Below are experts of layer 5 (counted from 0) of a mixture-of-experts language model. Rows are named router (the router's row for the expert), gate (a neuron's input weights, with its number), up (a neuron's input weights, with its number), down (a neuron's output weights, with its number) and show model dimensions 0-127. Each number is 128 + 32 x the weight over its row's rms, rounded and kept within 0 to 255. Numbers have three digits each.
After each expert's rows: a language model's description of what the expert responds to; "comes after" lists some tokens at least twice as common just before its tokens as in all text. This comes from a sample of Wikipedia text that the model never trained on. Tokens count by the router's weight.

# expert 11
router:172140111198174182148120185233112125149164118152144125118211086125127089116142173095154107118120129127124134117171145120142103087153138070132131157098210185153140127128135168188132136165143106086134101083146114117097114129132136145194171098182172125119095134082150099144122107120127140158128090139161109068130155189202101121094104085168168165176169141143120107142139122132123160130154
gate0:108108095170174162074153099162134117158112095073046151090123129106145100106134155132130096049137093083149120141139151080153143119121167108100055105161185181125172137180103161080090139103058126145131132106141171159153120161123092177110162159118115102147079171137159148100114166163175132126078109093110164105114135142158137163134131111109107131100135118151119073120175073136136036094161
up0:109112161067096113123095095134164161155142042084079086174087170128157153058066125100128120127127099140123107170136101140109107150158161161091085153109167153156103100111122096122145131076198112117104112087122099104102144149105147140123100170135095127191155119124115125182118038111102108178149129136181109110114127164160103105093133127119122141054108099070081122186189130160148129112091
down0:113159142149097158090118149144111133114124070118119125134156114144126113155067133149114144135180101109173098149120122111115117089122180171114156137132111199168107165150136099161071108072118101131112158142154124149116155136086150137081075164121095117127141126111149175164096153124158197087188135153174031099127055200152140120121157129102112114098108171059128120176188128083212135156140
gate1:143156116149136151136078080102161137124058095113128135150149127089103147138071173145111126126141149136136134111063175085180120110163103076065094126087163114163112099183132176133102123168108104096135130101153109123153143148179110123150164103090173117114114109100144153075140138132123121069177144103146139133130144086189096137082149066192172115170171074177073125112085121131072152055083
up1:126090056153128097174093185143162135169085153146137081143060122151112117117115137146146123174134112144093150104099165125150123147101120116065097085094177120132079116168139120100159178128159130142164081148135078112065148119145108083104146087135114154155141160102177088098113087129047136133166172149171117139125152113135111182089202163160106174126108158162058173078139110173125153151161
down1:173141204161127148189203131146124101140135076192127128142150137164110158154136107153078128099155081131103149179125088120116148144140145086199076151132100119065127128157145121088111189121119120182122167107079067071138111138062131164170108173130109050098106121147101127161062146159172122087159127135134117101152139147076115133086154082159115137154119173094135128148134090114083135140151
gate2:172141139160105152113114179178105120151066148123166107169190138106122131130114176168206130109126150137089114120084149109116128143101143071116078126144163123110121114102161069087136162093116165129128085085117117125111156199177186162128136094146186128111185099099159074099088158110135113186136089176160106118127104159174085164111137060199172155156174115106123171155133163104110120146113
up2:132123184130115156132115156204098130095129160155129124105157123144132160131122176147182175108079099135116128075138143128156105157075151072101124088116129102117141102128168130145147122125154168095117122082113141141133125148135185150104114169175119104034103175115097112082130213105150148164143067107101131032147119169166142125180180103187131155158178084090110165146104127170094165094114
down2:168142115149104106129160063170173071145175120099136116103052120132151151131077127132112161111168115103106103150166096102111181178147154082151153079103085122125215138143099174089139099101160108120164139174133116170134084089077112174132077141121102060111105148157110096162171186173133108130062154156196160073140105144149131105173099109138146069116111133117154090106139136118124150104142
gate3:123122127164067082116097101151134092176141129132108150119108125069147067105125157141160140079128121110140102177125135134112088151059110123157115172103169168111090114084166195150120112148112116161124109107127164096071100115154098105058133102189156125116126111104175126136120155058157119131085126162091108081116085084196114096142082093131171139143175096139096132146079145170142093027115
up3:147113164062192172104068122110133155089100167179119121112139130177197131157133124063112117171189164178069105091125078106132120117150134170065141075151136099162138140148111076135079155097125126118103174151061115151169194158108126079123146141088147123167145155124100122113159116193119161145120127159116114138101182165090121148113159150127148132083092121140184117170185123132132077118125
down3:127133122161145109137122051117084088151059164130131146117163107181150142085149076129180099107180136071111099101145144122094140162100120134104148094086102101082134172112096199140116094142174088124164131126039117151119164137165132090144152077176166143132073150124148100123134145103156196150119123152123076115131113161083158104143180146130098222131138131163127103094108131127069094090092
gate4:118176143130150134153121137118078125145124090132110141100139111121184110077108179075117112158144146133135067137105054134090087121168121110123106119103154102075185119150103168111158104114193190141139126071147173113123161068141162135147140106129159107159116096113155143090141064146080122106090130166181107058092173122162122105117140156154244147148170110170096103138153096083173147137118
up4:126110090097099124144126184197105137080148113124118163142167209085153106144145094186160139090099125150148110165131096156139110154137190156085103129133177132140160203086169166119110096157107173179130168114143082123144131171183171083089099136127173166154181133155081115153123173072131124181157122137113096121172130194148149101096150111112085098138060146147096142133094132165112100098114
down4:106139116082148174084094055115103133133094164106131138130103117129095122089104136084139075122143139118084176122125141121126146144130093097133121102145119131126057158145107134133114194048133100084119176093081152126119154099073124133081163115094110134162178129131155116198122116044169157106070132165114167165154160101120124078126135125103040107091087111194108146117075162117163170102091
What it handles: Second word pieces right after a capital initial in names and place names, often Germanic or Gaelic, such as K-et-tering, Mc-G-uire, K-ö-nigs.
comes after: " K", " C", " Ch", " S", " P", " G"

# expert 17
router:225124139180124207093132147137129157137159133207151143134127091053119118121131147096150110086159144119093137117169116162106108126084103123091110195112149185150180125123147171159104178133092188126118173131121157148133102143102104120150137101159180122100155143134150115140122159099155127133113105142114154112088108158205146072134116061186158113099215128152108113122132140178158132060120
gate0:153092105133132088092145158163136110139070115110109173149131138173164099156114177119147186114091099119142099168143118130088146126121131108183127122149090176122085157189139157172171178141148115118162151112067089128105156026122116134103156127120201124174086148165149135183148186140154122088161112092070115082080098123166189147136110055151132109181133165160130123138165123123104130084104
up0:115139143175129096143135110122156132112093089164159163111151146106153146099105142142139094138157032119141137185161150142136167200159168145151129132153177146118110148138121075162117126109144184113143128101092106094081185093104068104165101133101186115206140107117119139164204080127170119083124147214116145095100108112127140147101186083110167155156118185141049141163135109113115107151133
down0:141126179123124144123117144084099098178168127139142133116126221089129144167132161134087122131081136157115122042131113153112133075076127148145178135115194129153170147148142167114135092167094096160140182134136118082160102142139124129150100129126144156125148123095155147123181102126160104183120188064135094156147127101209130117035071119089124053188098148135151155103107163131089120093132
gate1:127113102069100068123122147111138159099118146174167122119114144101185126094056153106132109140143135126129102110060144048112117105109104103107112138131154155108140182103051118175166082125077161137070027123121105122123118177097081153171113083156121130121102078140172155125084133132120082075148141139154102040116130108128125157179121111066151141135140149085129181084123106146150125125149
up1:172068180142129138131129132135089143118182133095120220137152097112141113096135163120131182096139119141089157124077100060121134148115075175125137160156151134095104194153152107183147121130117166094195139127123154124167140215135174132150085063085098074167135158139117086084108110119087162174118118090151110120103186132134127136170147134075168062148107159086082119162124121104128118141118
down1:146123141152145100096118120152119111135163135158082127116147082142114189125146122140165136116109138076117108125133158153137180166110104110162112129177119094120116099203104100114074086112100081149076189120085106174118147127128124095126146074152155101212110120159138183096170127075121161145080091152130069083179116093137095088086157086162162180163154154132116165173092104172157086078193
gate2:131154144107150177124098103097079167116183140141145124115112092052148120122081104132098165080116116112158104180169070104186125131124152129139141174139095097129160141165151153100127099130068110072121119135159097139164110178056069142149133100160084083152181139107145183121107154084104177179078107147131116075150123116108112111101114167136174131137080137056135142148144153203140109104191
up2:169081117154172198063153144134104099152081114060137120116161123102104109108138164102164128110155099114134150091129133094160142146176096152152084110113096209134146129076089145116163124122092087092151126119120171111136072127076104123136099136162104140173057151118143075139117094117201138121119101127156147072119191149115164166170082116200144092190145196115150128113148111178140125131106
down2:106138148126114167138133072109157099169091111123068132190179190155111157087142101185125067126172062146097140152136076151129100111131140159058147081101143127149114131159110103102182152112156169058115130143131090113160137071165155105141152096115143131123130085153175113136130123119124167131124122123088064183112136124186175144117121136110152058145085089087066139139117125151105144043157
gate3:126147133139097121116181085097167153140156148121180125142147122072131081191132163121073112119116104140170107096133089160130082071158170105141133179115119159180116109080103159186068140166117143082102135170130139238140119099147126113155170165084173081076068185148085138123110129065120135121137152124105135180122113177154145146088126120146094104159083174140071109144156135140116129091138
up3:152157099165104135119099098141088134214181160160066161096150149091088149173123165158149110131166155095117104108186154111112126091124167093103046145065086169132123166112126107090135135141175130160164132164125131139145095143112104152147168123104161133154169215148076131084116108124079135192100170133093158105155159147077125163149158161108099168158109126185149078145155079140119149155147
down3:122108132110169133106161076111145143129091128116185128085124115135120117113163119112103101072165158117136108115159115155138168160118120149047176150155076101117110137138155116088109137120070183090160103132130194130113132184139162216102134120099080073105167063179170067124109162091083133122120078107135127116081086168137120187114120126152143137106095126147109046073123186173126155136098
gate4:199148127120177102055202097169158112118098139127089170199115081097109124135130119092114101153167171126129148184121078100164132095165112086152165109137121098135133107164085127128082119158108132129144084100165160105172155136073180113186120110095120163120133135116171076079112163099099146109088129172184128108107125117072135139108137128189120139162167147094122086138117056108114085120061
up4:153118145125115169128083129106155141106122096137066129138118149139098143126102094099115162057134133082112173134141149090107121121119102081129136135164106201163098125115171138121148102119116089146086170140129151160092173175197173087214210148104163130159137200108091155132074095131120151151081181144136102133109147131139105174100146160124141149135147124144029149198140063117164124131136
down4:190111137137155115157089159166101135102107162119174054135123105091168100174190129201071105126088082101099069147155095174121142111186129121080131119124109123153151166137203115124071093138159116112103148151118148112121089108084113090128114110115111155137138073154136067189141099136089107105140153124067130097133143094132132140166075186173088149113136142189106169117112176141127137180168
What it handles: Inner pieces like l, amp and ung right after H or Ha in names, plus spaces and line breaks in tables, such as Ah-l-berg, H-amp-shire.
comes after: " H", " |", "H", " K", " Ha", "h"

# expert 21
router:166114104149234144134109190162133164154162138113159184149192121101154137116172137123136134114121159157107132120148113155142131099136154142104130173101095115109210167124136139160132079139134204171135159067144091144131132054138104129151169155185152161116141080113150135166085131137131162095155081160102120076089075125145114093110093132117165147101183116102157119095129130116192150047108
gate0:112150153157205093116173109164104131152116094149160187107190161096165161099138140096140133101129165105126126164123121139125147075140127175113141125096153096158159129204148124149115111111145131159158130124088139195135148106157104136112143101122182104046169073117126160156116196100114091140085075110087144145104045163092092114143083123202194120121150142156135120074162112140146181111100
up0:135158129135101163122062080133080081077092168181159136129089178125085096098102168168121154129146151130108125107130127105173163144058128138153143132122115140167143135057113133115118146106093165111105139158122099166100111107116098109146134111104141102183160170126128124067158106109088114129135150088116128144077200102080065165160198142173078110205131141136126123113092087095040091154143
down0:105183144155109134088099114172161165201122130127122122074123115146153099113139137144125085095142121130124095166172168109122209159145100074105078178132113095126153109182144150120062156113117099113154164114108137171114088158188138151122209149124149173193047116106103120120102148089129184198124090154095140149152096115117099156072065116135158135175106167121136124124077170128113121125149
gate1:148123114164127167124079167142108102089143128164132108130104119126094081117100139107107091174132127138108093082191113134092141195088092111135129131088129151109060157111222107107093166141113124131162095083196108141156062112102102070180149141110121100138149084091120145158085115193128110077142108106155099083109079167145139137156142114112169139080053086099102153155129171163130089098083
up1:117143083215105118103126134194150157138090103087131160105141123155148174141100177119187125159102147076092163151191101164142129112106141088145147152145107162153157088169166114132121088104159160172139155133077095074084104142138161140149105102132169147200105167135101162144139169127173143132129183143058091095132115119113142165121122083111071069176131081115132092098103083135057134094136
down1:135120123148160135197134115137138196078197130154077172122089128078111118154121118081116127143145150098091129122102156104081151093116121142090113198168142075209143150122146122093134132180096122118123136195068151135166078136119171139096140150146082129131091093171126151112087121135123189116147135104142218139120126151079123152148154111082085117154175139158145169154098103129114064174071
gate2:061092165138152110186138113139143182148189157107107146135155157058150110106078120086126097090059136073126101123141134147085157167128149153116120152124128113083098173138131120105138066116123130160101143119106085187173138070145122157122131125017099138083081179108098115107149116136124153168114124098153178182114102076107135098116104130175118112109181135086088155108125145131157110065173
up2:155189096119104126136090125133115152119117178096082137135112127158169193178137162191184067103096165091109134099105063185055149125097098115136112154165109112177154085178098151152165134119142155088152153163161098132132095087119101115141102139092119160134086154182120144106109117153123205092123121131068143122101132095172147157179158091128105118155147131111062081129145107069175172113117
down2:105135169105128143178126141169147153147072122129114142146130128143046147085143106152184094072102174123171135129132135152141142158148074082161129197130129142195156189116209133168079120143139140136100108101104164132098149153140173140071142101130185126165097154137148091103157183137104135089128105132097133119132118172076136099145140142192124182105108064198169090121102144151083088148164
gate3:177120160160204123146126129161089167133149145077173170113185124105123138129158084101069133086159126118194158120180096140174084186125120131139110077140125136125129142134097169155095117154112156132112169021183149159100132075124151087192161097106127163118097087116096096110205139156119148112110132158125088182127169124129152110111128073160131138186165107139156128141109165117151139078113
up3:189140137106143111159117153148124120116093155078060132130150104133144149171203109102104096084154096125161156121177143188138063197127129123136176095117126079135180186102129175124125143150079112142121197050123096115150175112134133136168131159102114093121095111151094157187102119146131076111119135143115182125125119144141151052148142112171179170124146122128159178131082137097068145073104
down3:126129121124085130094120129140126092105141107161111138111133154101096114134142159169068160151131137113054127080098089049146118158159133099151150166106098015105142170138106096105139150205122149056071135129158063079126092136152096118090112170159201131118172134104127128115105130103142072138135125093123128121114130121157164133118075195124174175137161092113115144140075113121134108195086
gate4:178112097199175136152122147167125161179114111144124127069150132130190140147157152148151092121078127142126130185155140109135113137092104135162055110109090202157162086145124078111187076120195147177161142118181102118130121088097165097205156122196137138160128096163151127155142103092110118126101087102170091084122145115142112068087124121113164139106176151158097116056115163132151116116134
up4:117142130157111113105174064107139084131122187143100113094078124127172113112121121097121182079119135061074082159141112125128179082090141152141139153155137126128076106096121120127150168073130149171137116159092110153142113155169104169155124164083122099095097151124098122115048142134120182117169114183065142143122207095109180176129088118213127096162105126121112129163160056131120158106085
down4:115096073087160139115160148154171139118154122098123187108161113098117197147168133201117098200136144142165148133153139166139120122122147171105146103119184183100096089104136158121117080169121165146100176126160143094094159114156185178083181135172115124114102095134161199093160130104136170127112093157130074142100156137151137135091113196140110126084121151165107084175093125146175114050160
What it handles: Second-syllable pieces inside names and words, often after V or T, such as Vries, Vrinda, environmentally, Viennese, Chennai.
comes after: " V", " T", " A", " |", " p", " F"

# expert 45
router:168134109128135143118160142167118146184187127110118157183200122140119078095133181127114098107086154193127133139129146133153126111135151150103112128128177133158150169155145151169136140082170136105097111074132078110118084150172165134099128086107139096131069109136182081158069119154145162130122075139193085051106067152189118104130118140179143185147205109156134121107178087146117164098129
gate0:082110166143130182111128122121166137123175118100137113118139125157140085182124183133131100115068170128089114123153120141160109131183072113089141146149097197131193159058132092174076078123157136159099152116135111085072101125159139105156130136146153090105108112131142053137123155147073105179132151176089125100102065125134181145080118127113184156159134118109183162145081066082172142124087
up0:132074172130139200183132066117096142149166124150153132092074153110148098185107152130143096075107111090081177142137134143131111173114132135120088099134068200160118190145150079177112113075164144126138149140167131100216098115107135164133147192170143110146167076155122134139097084100053167116103068150100125108152134139162140126126132132093157132122098124104131099154158062111111150084131
down0:130122166091143164127117193153165114088156106166165194078159134074187152090115102084087110148097146142088182124118166158129158095097112124103124139122162179110047153124085163114152131072147106170147079120119086157083169136187111090152075099162073107138160170142128107141109148093120142120174194118069163049110141148144150101109130148098158094129113154106114067144138136110126114111122
gate1:138111116141117165133071146159167170107151150168093135088199103115131170098187122103159073118131076149098138128130114112091104092084114180131071133153086150147138086047146137156133162121159113093107172119118135047068139094185092163140118118081089119124065089128152098126142095069158164157171123120119103151117135155193129139152088126127121159146144131123178148075141123179170153097074
up1:090118167141156120129022121152109152154179105169056166148187128139108114129123116072106121166161127127133086156165114111089147123132132105096133118150102089146105089129196144199109184072116156124151108121181149171104161119059089164104125144127087146089113123102115139082110106158165104124195124114099099130124088139105115099137114112073167124145134175043140122097201129125126145106171
down1:150065126091142119152128111166128082122150171084147087112103127120141114138132103143131119171160136132140090079141091142130126114098118164125125175132098113102177121162121154127129116104166115170157183147087134013154100154195083069140081126165094093180135105153112101116115173107131089143130246089160108090116129088132155176117135129093137116182126140165157164144179197101114124131169
gate2:148122150157112081131051117192106151152201165082109123123055133153116109133150185130161085189166146114098178165116130131133136082114112145134139164111139141179135133128128124164143152144111124138137090097119129113205167123123119131176094092136110104099100188095141120181141119126109112161133163105143162140047082155215114102117081117179173115130120144118137078162134189138132208127165
up2:128140163146127129120164091128098179125117128118138105098119107143156085181095104071123157136099164103121093086120108166073163130112133140150080153131108152102119113128115151185167172116074093116126152165176091161157136135165131172084169078154174131181151070122130130076106201147075162137099125094174075090138156139122132156143145144114093075089061187149204080151105106192113143144140
down2:128170087145137105143057185111139178165124103107100068163165071120120100069120087086158106105129117133086138158118191136087097133136166167113085236176108111171119187092110090101082075099111163127144113120087110082095159102114160082140173125106124082090137126146172156068074125099152141121162128127122101122115142149078095147164160166130128139118136112175096071124136139123097138121137
gate3:172095143127107116099123102169131124166108127066061123136159164115081089134169073128172126136118171159177122149092214135154173123155155088155092110124141165177144144172120132163140124119136107128112125148155153156107127174208145169077090085114101118142105162173128087126118047130177152171101054126124118120134084112207074091109074117123144181121142156118150168111109156093149140134130
up3:104105096117094106180126094102114145162142075106090093138077074128160144202107109168055155089154169072127119139084107111190089108125151146162123121172174095144145140112179131159093128127123143181102149130135061141081065165095054172135171107133173143088128138118156158196109088104183118125180132163107124131146173118112170156112130133161106108122110150145126106147082138175174104122155
down3:134143133120153121139122161080143105161125177134155130152181130133138098092126110101152120110071110058027159106136123200145114136146144089078135181096044123127062086139168092102149125156095170102116148101096130117087130109145128143127166106141172117102153156139124133126097163110132136123072011114127097095133137106136029166149130113132086187135141136149101164112089154126106149154136
gate4:146143152089124160087135109128102125166113130101155051111112114117106135097114147101136123134099135170135141156106194109172150150041154162142116096093135154129198093192131163141140098117100128104091108092106110175134132116099124142068060102069140115146158095078139178203053127108081082143113148141162141127146069201108087137142167128169163106143150095090120116119158122141094150073090
up4:121140140150124123199093164155181171144095205099110099142078104137103097136137118102108163118099121135124132077166154150182090142119169118120124093140110141116140057156079192094119123169095147188107102123102143161172168193112084147160080139087121121161170091158111184114121114194093115164157142124113118122165139168095111142152179129219120156107104046167142140127119104151112113156126
down4:111114110110062089190146080169134153126112157119178144127172170161125142145112139109081147146087136099124123119118152066090156140144155093098178158168184158113113157083120084102125094113102145122168145068113188114106192120132169103148057090165099121125073150167131107042058149156171153151142129123124157170133121062146167083152156100089123093138107096087110116123146146171145131086142
What it handles: Second pieces of place and company names after a first part, such as bury in Highbury, Westbury, and Cable; also pipes between score numbers.
comes after: " C", " c", " 0", " con", " Con", " St"

# expert 40
router:176166063139171148163204114195154150087149165139167149128215109070105149112160146134127120098136149126131147094146163154120170133160195141129135130061123199180159151140128140141061141113124157156123137074143087147112132125134134143120198115141152162095163152118157076155107113113124109120132105076202109110149092137132140084118110116121136173126185125087130087139197142189164114106129
gate1:194132114159190145114148123118121128125140175117182122147141171110101131158098116184159079121145168168105178154118108134222094166155111190143145092126126116165132106187166089131139135095140160168214125099113116120163085176153112061100144134081126123134197082158128093131145076144124174094110168110142098122130144101129154085125186172102145088091146139133136100132114086197169139132155
up1:109115225102119152147109122107128147119146135103159115115118132158173101150066172135152103133139106180094139118115116192102109059124134085117095184125124104081179125113150134106117156152116091085119150127128152122072164120183108035134135088163121138164129130121162135141120109115050068091169118167210106129173106151158119124113153145145127126085090175091151101107154143087191183166099
down1:057073129101096148131156122109096104164138045176090093151138129126102121092118085155180120118150096124074168137144118131133205227136073126134173097111079106154074104128175139125134146076089119139149146110144128142135101138114136155098129151183135161099145118090079055117164092115075123192135071181137148156129080125084153087154136113128134122113092124149117166131116062143137138109104
gate2:199121111108139081124110080129131147126147120131057078160155104037191120114137084086074082129088103191155092052113164124096132070139145177137161141133097097187128131159096114172157095172128157109175107098112124133121112172144122123148112143106122162097098125106167146131121062193135134101176162129097102181160083134128153168133181072164148141133149169120131125130096129116155094119108
up2:042147109141085063116123139129141133079166133117119175126143053157128140104182106135188152092109167056130172104144087136134121116128192122134130133111149105077135095098121112112104102090148111088079147127092095129099155078088176122075135110108140197167096189126080134131147171089108157129070101158100126151107148123148068135131130132095103156119171093171055139090125166089152162116140
down2:103145154107147168114095169172097128106092136169148082134113135108097154100103179203139055155147088046119152106150114087108125163108034160154117158150145108111106134097156129153105110149122133158165131103091136104132144193166173155173102102132089151164151096112199088109084162162164151131112137097148152123091129142127130188108113143138091147136186133168096125104126102166078185082070
gate3:199200119124153137120096178115157167121078090120112155103133121115092149178142169115206171156095148116155179123091199155131152128147184147121173145110145129166115158103175090146073129126159115135163168101164155134069134110124138087122163098164154125161105142142106101129133089160192145097117113117130152095107154183066085123128139128098074146154138087199131157058117163131137092131067
up3:130167144125153142121115126075093069135142146141142188107163147084150073113079149147101139143112115156076145061124080156057067119176163169129147106144087107138070114145148073122127113156165115160171075137175178135093126171162109153135098109112123103123140138124190108069105150094076141112085111127140112110114093167137186136161142135088167154040120122153114153075105154095150081096090
down3:079056053182094102097162114103120137155165140155156101137117162101115126126105121135189158150151067139104163129183108075139163061092120130072131101174140121135189139118148080157176125162076130159093122147182120163123139110093162102161111189127119153102120150095153172161132086107207092152142171096103121126166141096132143103107114122088157130074118151094175169122193108120121111138165
gate4:177100128145150111151134158191162131104195151113182063120109101068124158193153079176120101098133152076094129075146170164069158106145149106131101159106145148125115150107128154099095129136132080068103125112069164142084173131104161123135135123067103173093091146148165103151096116152079121138113081174150157116151114138159070149115088105190127124103139124119198117067138132100093175092142
up4:112136125152140157112119161095107107120122146181142157114141157137126102119170161084185094173083166120121086176148143112167153094112084164141173140100092140072117103163094124201138157157093145117171128139158079098140140129163120157108154160105160116187131082118073145104099131059154167127127170177129098210093105112176126106145176130110068106081174103093063131158097113142115125186069
down4:172108079156116103112133093107099091125100149147097092160122120120079135167169116192072188107100100139102130151184089119124093184082162144114147040112098171142112141156145174145120114137111149084085135083093164119084095106076152111120082099119155136131204135074156073123089123118070147174128097138144152152168159112081103086155133100168150120146083123171137133100076146150139125072087
gate5:172085132156105116149141124070093143111132160143136111150154060202103111140138154084078041073138115130111171112163112159171165142146076135111070140094140121204142117126105102069108136134089112134172115151153098105095122179126139140143119094156112070178143158124134121149111144079132119164081094116113121061128155133159105108158077119155204180177108123090122089188142147144131163157164
up5:150133187161135142170150111150130161146139163121086132093163066202103109192125109150169131121128076125151093133136177165088071106088109131136125147174153040132121156083117142140131126101055146087059155118168143138086173139182163129127148147100155110127148183087115165117148122140135099111154130191190109123076123128151112089089088167140108188146134134149087166132080174118147080134125
down5:135133124092157132120098137071113106136157077133132171117100159198118195145107141148129187092163156067162112110132116180158151134117171100121100133143063122110184144147118100114076109155115133135149126153163101119073120137149113122137128106122110157109135080185146091128154142159129173154102044199123153107209178095159089136137103114170104190114086172135175090102132157042116121122120
What it handles: The letter w and pieces like ow, wi, often inside names or romanized Chinese, as in Shuk-k-w-an, O-w-en, sa-w-tooth, S-ow-erby, plus stray byte pieces.
comes after: " ", " S", " T", " w", "k", " d"

# expert 55
router:178128138122153172134119146158116199129166150090180104106164169143138117108133123088110099135157143142060120098104138070163106082158185101129108143107167149147186115100132160086106131153124129073100133089120103255109092154112131110145158079147154163070144151092153105150095071085100171085077093123117118122149091160172127100097119105134156139120153130128117062114130118092166119098116
gate0:071080161136052165169097153127151182150091137091092130127086157119171171140085067104130131091128094141096142089178107145104155114095163115084106118098072090104120181134156131094106165129171134103132150160076121162092167166106124137117142153092157073089157126147134156117123084169143163120144125170142093104106168069146147085136168085097098166183165147215110172170144115120166124130139
up0:094093127129083179183130172174123139145087138138112065122122137055162106077154107061131112124111125117093130101116123167120099144149108131099088144087124181169098110131104102096218139127112103162161144121148144093128166119132212102098173132085146126144117147131168133132130134159135119064166142124144159112108095091127103202158162144171091106154116070089070081136062092077149140077125
down0:162112182151154079190172101108074163156172117138146107143129142146134180197096152200177132076111106106130151109066100189128078139104178134176136199121100134153131146137140101190098091092093112174142100173101115174114102126141166112161131150134164113125107130161164151131070104120151176172092149097081145118153147051130165126155160119105181131135112118097136152100124140170157082143122
gate1:077113131148131132116089114190165088153130150124115123159175149157129128053123194118143101087140124120149123086081098071182113095124171160098118161120127082123115199199121117145157146178176115067159094140161169171111139103130077094189160113124141151147087120139197110113093076090095131124193097103114156107072124164146142087122164120110116148118154117115139110171062153102132118111076
up1:161079138174066104100128110064128148151191100094060153099116171157111166146143138117225143159109129117079154141118131062125118138162133112103142143104081141104152135194128175180184114118132134116135169122120109070112133190142181176122136116123124102115183112140109092162146159131142127146134089064149107090173140133111168112145142145046194110123157140099099093154130076132137121151178
down1:127139092119104121156190078085156116192147169127130191071157090163115111154104097069110163127121100089122092085129182167121099135134055150132153161142131096111136179157078074157139124071138172159183178096091164131176109139139141123093194150128148128126114143112142121108174096129114176140105132153128089154109208134105094100134151101124091172131157182117107113147163164121125102093053
gate2:140120060192091141146097139130126151165174084188124096148202115134098129126108097099112055168108108152156120155060123157091114087160115179098164106107112130153150155115177191162148096155159154134193136111146140163160120158074139105158118087152125126074172149047142153166089175146099123156110119130083148121131165172138122132128137048180169143102125120160141149102128111147153091161155
up2:145138133130113149100121144143110108083132136094053092125125147135107104120073138131209170042132156064154110054175163139100146130070149082152087127156146101115146143106131108167111161143119133208082124099148087125102202079134137150123135127088148121115122081179145080111168152133169063130183128096133097084141135122114185126102087189180094129156118128091128181109132123138149110119098
down2:135109182078143162165163078157145150170131141128114152083142155159161094149151069206067103122125180108131178142128175080107106119113135121108140084112216187134120182100109181124141209091095113125119121110183103134198158144118129166121125126165159102151122183105103165072115169112107170112100140151092142182096107100104084092155134108126149135144146129119176136118099184126155154121111
gate3:129136133116199146153143123129152163122136140108136097123162074126130098099070143145091080133159147151088160126056187062177144120160059114172131069123137146116118119092145128106134139117191114133147137097073114131148093131102118089134178150097118125166153139128148085123057084145081140184101153112118110085122142064110056108118091105122059164182127158161120136080192130079181142125141
up3:157153106094126110119153116076122138109166151129138102187128149163102110104111124084123133103237131103186092166105084094085125109158113123103101075085166076135186068073120116105112138104109096123102118138120152189077137180145125065117102089113157152091089138125153124102113105098138159158077171102172076162148123157166057085120093155143122170122108163126086095171176113098157146131137
down3:083085066109131089136118141112119057167144099174122124060101088132106106161145132191125124138113144079134067068138129122072138160053102096126077168145100127155097134156154099110081120171108198120121104162119109093174133142114126119113151095091133175137101137134114138190147141116165117112177171140179127104111147127115094163157164080103173103151102081126105154092105197132115078192101
gate4:178190136160163178130140142072189110175162144165127094118138149123128138047150169172124125121132117163161123120112043147172114158081129160100132111126132133203138084134058146093105151132134130106152071143124111102106098173181119115163141131120152156135132176115110082069158108145107150128090131076150081163142167132101089130074140084203142122092124142157089138126090136058103161103111
up4:126127139076142099093163151152160131114141113094111069097114126124171155073114129146134157155108113179135102095187125071062090054120112145173187089140182123108128141132192167172113145101134089169198167123108122077106088155163144119106117109169163145150131113114128098092125092148114163145129128201150161081161103099126200121159192116145200137102135142083095075130113099105134112129163
down4:054146090088133159109152146149190121117170112137150146121133096099140137095160143138057101168158141144131131114079149141135149107092111143166122087160111111168081159216126091131136107064174122126117110066164145114195111165143061105099074117155093174147153157112114110160103185135103114134097112081135146138134165164183143089138093047178106143142141188101121074112159101140157162127129
What it handles: Mid-word pieces following an initial S or As in names and words, as in S-my-the, s-li-p, S-li-go, S-e-ine, S-wi-ss.
comes after: "s", " S", "S", " Sa", " As", "as"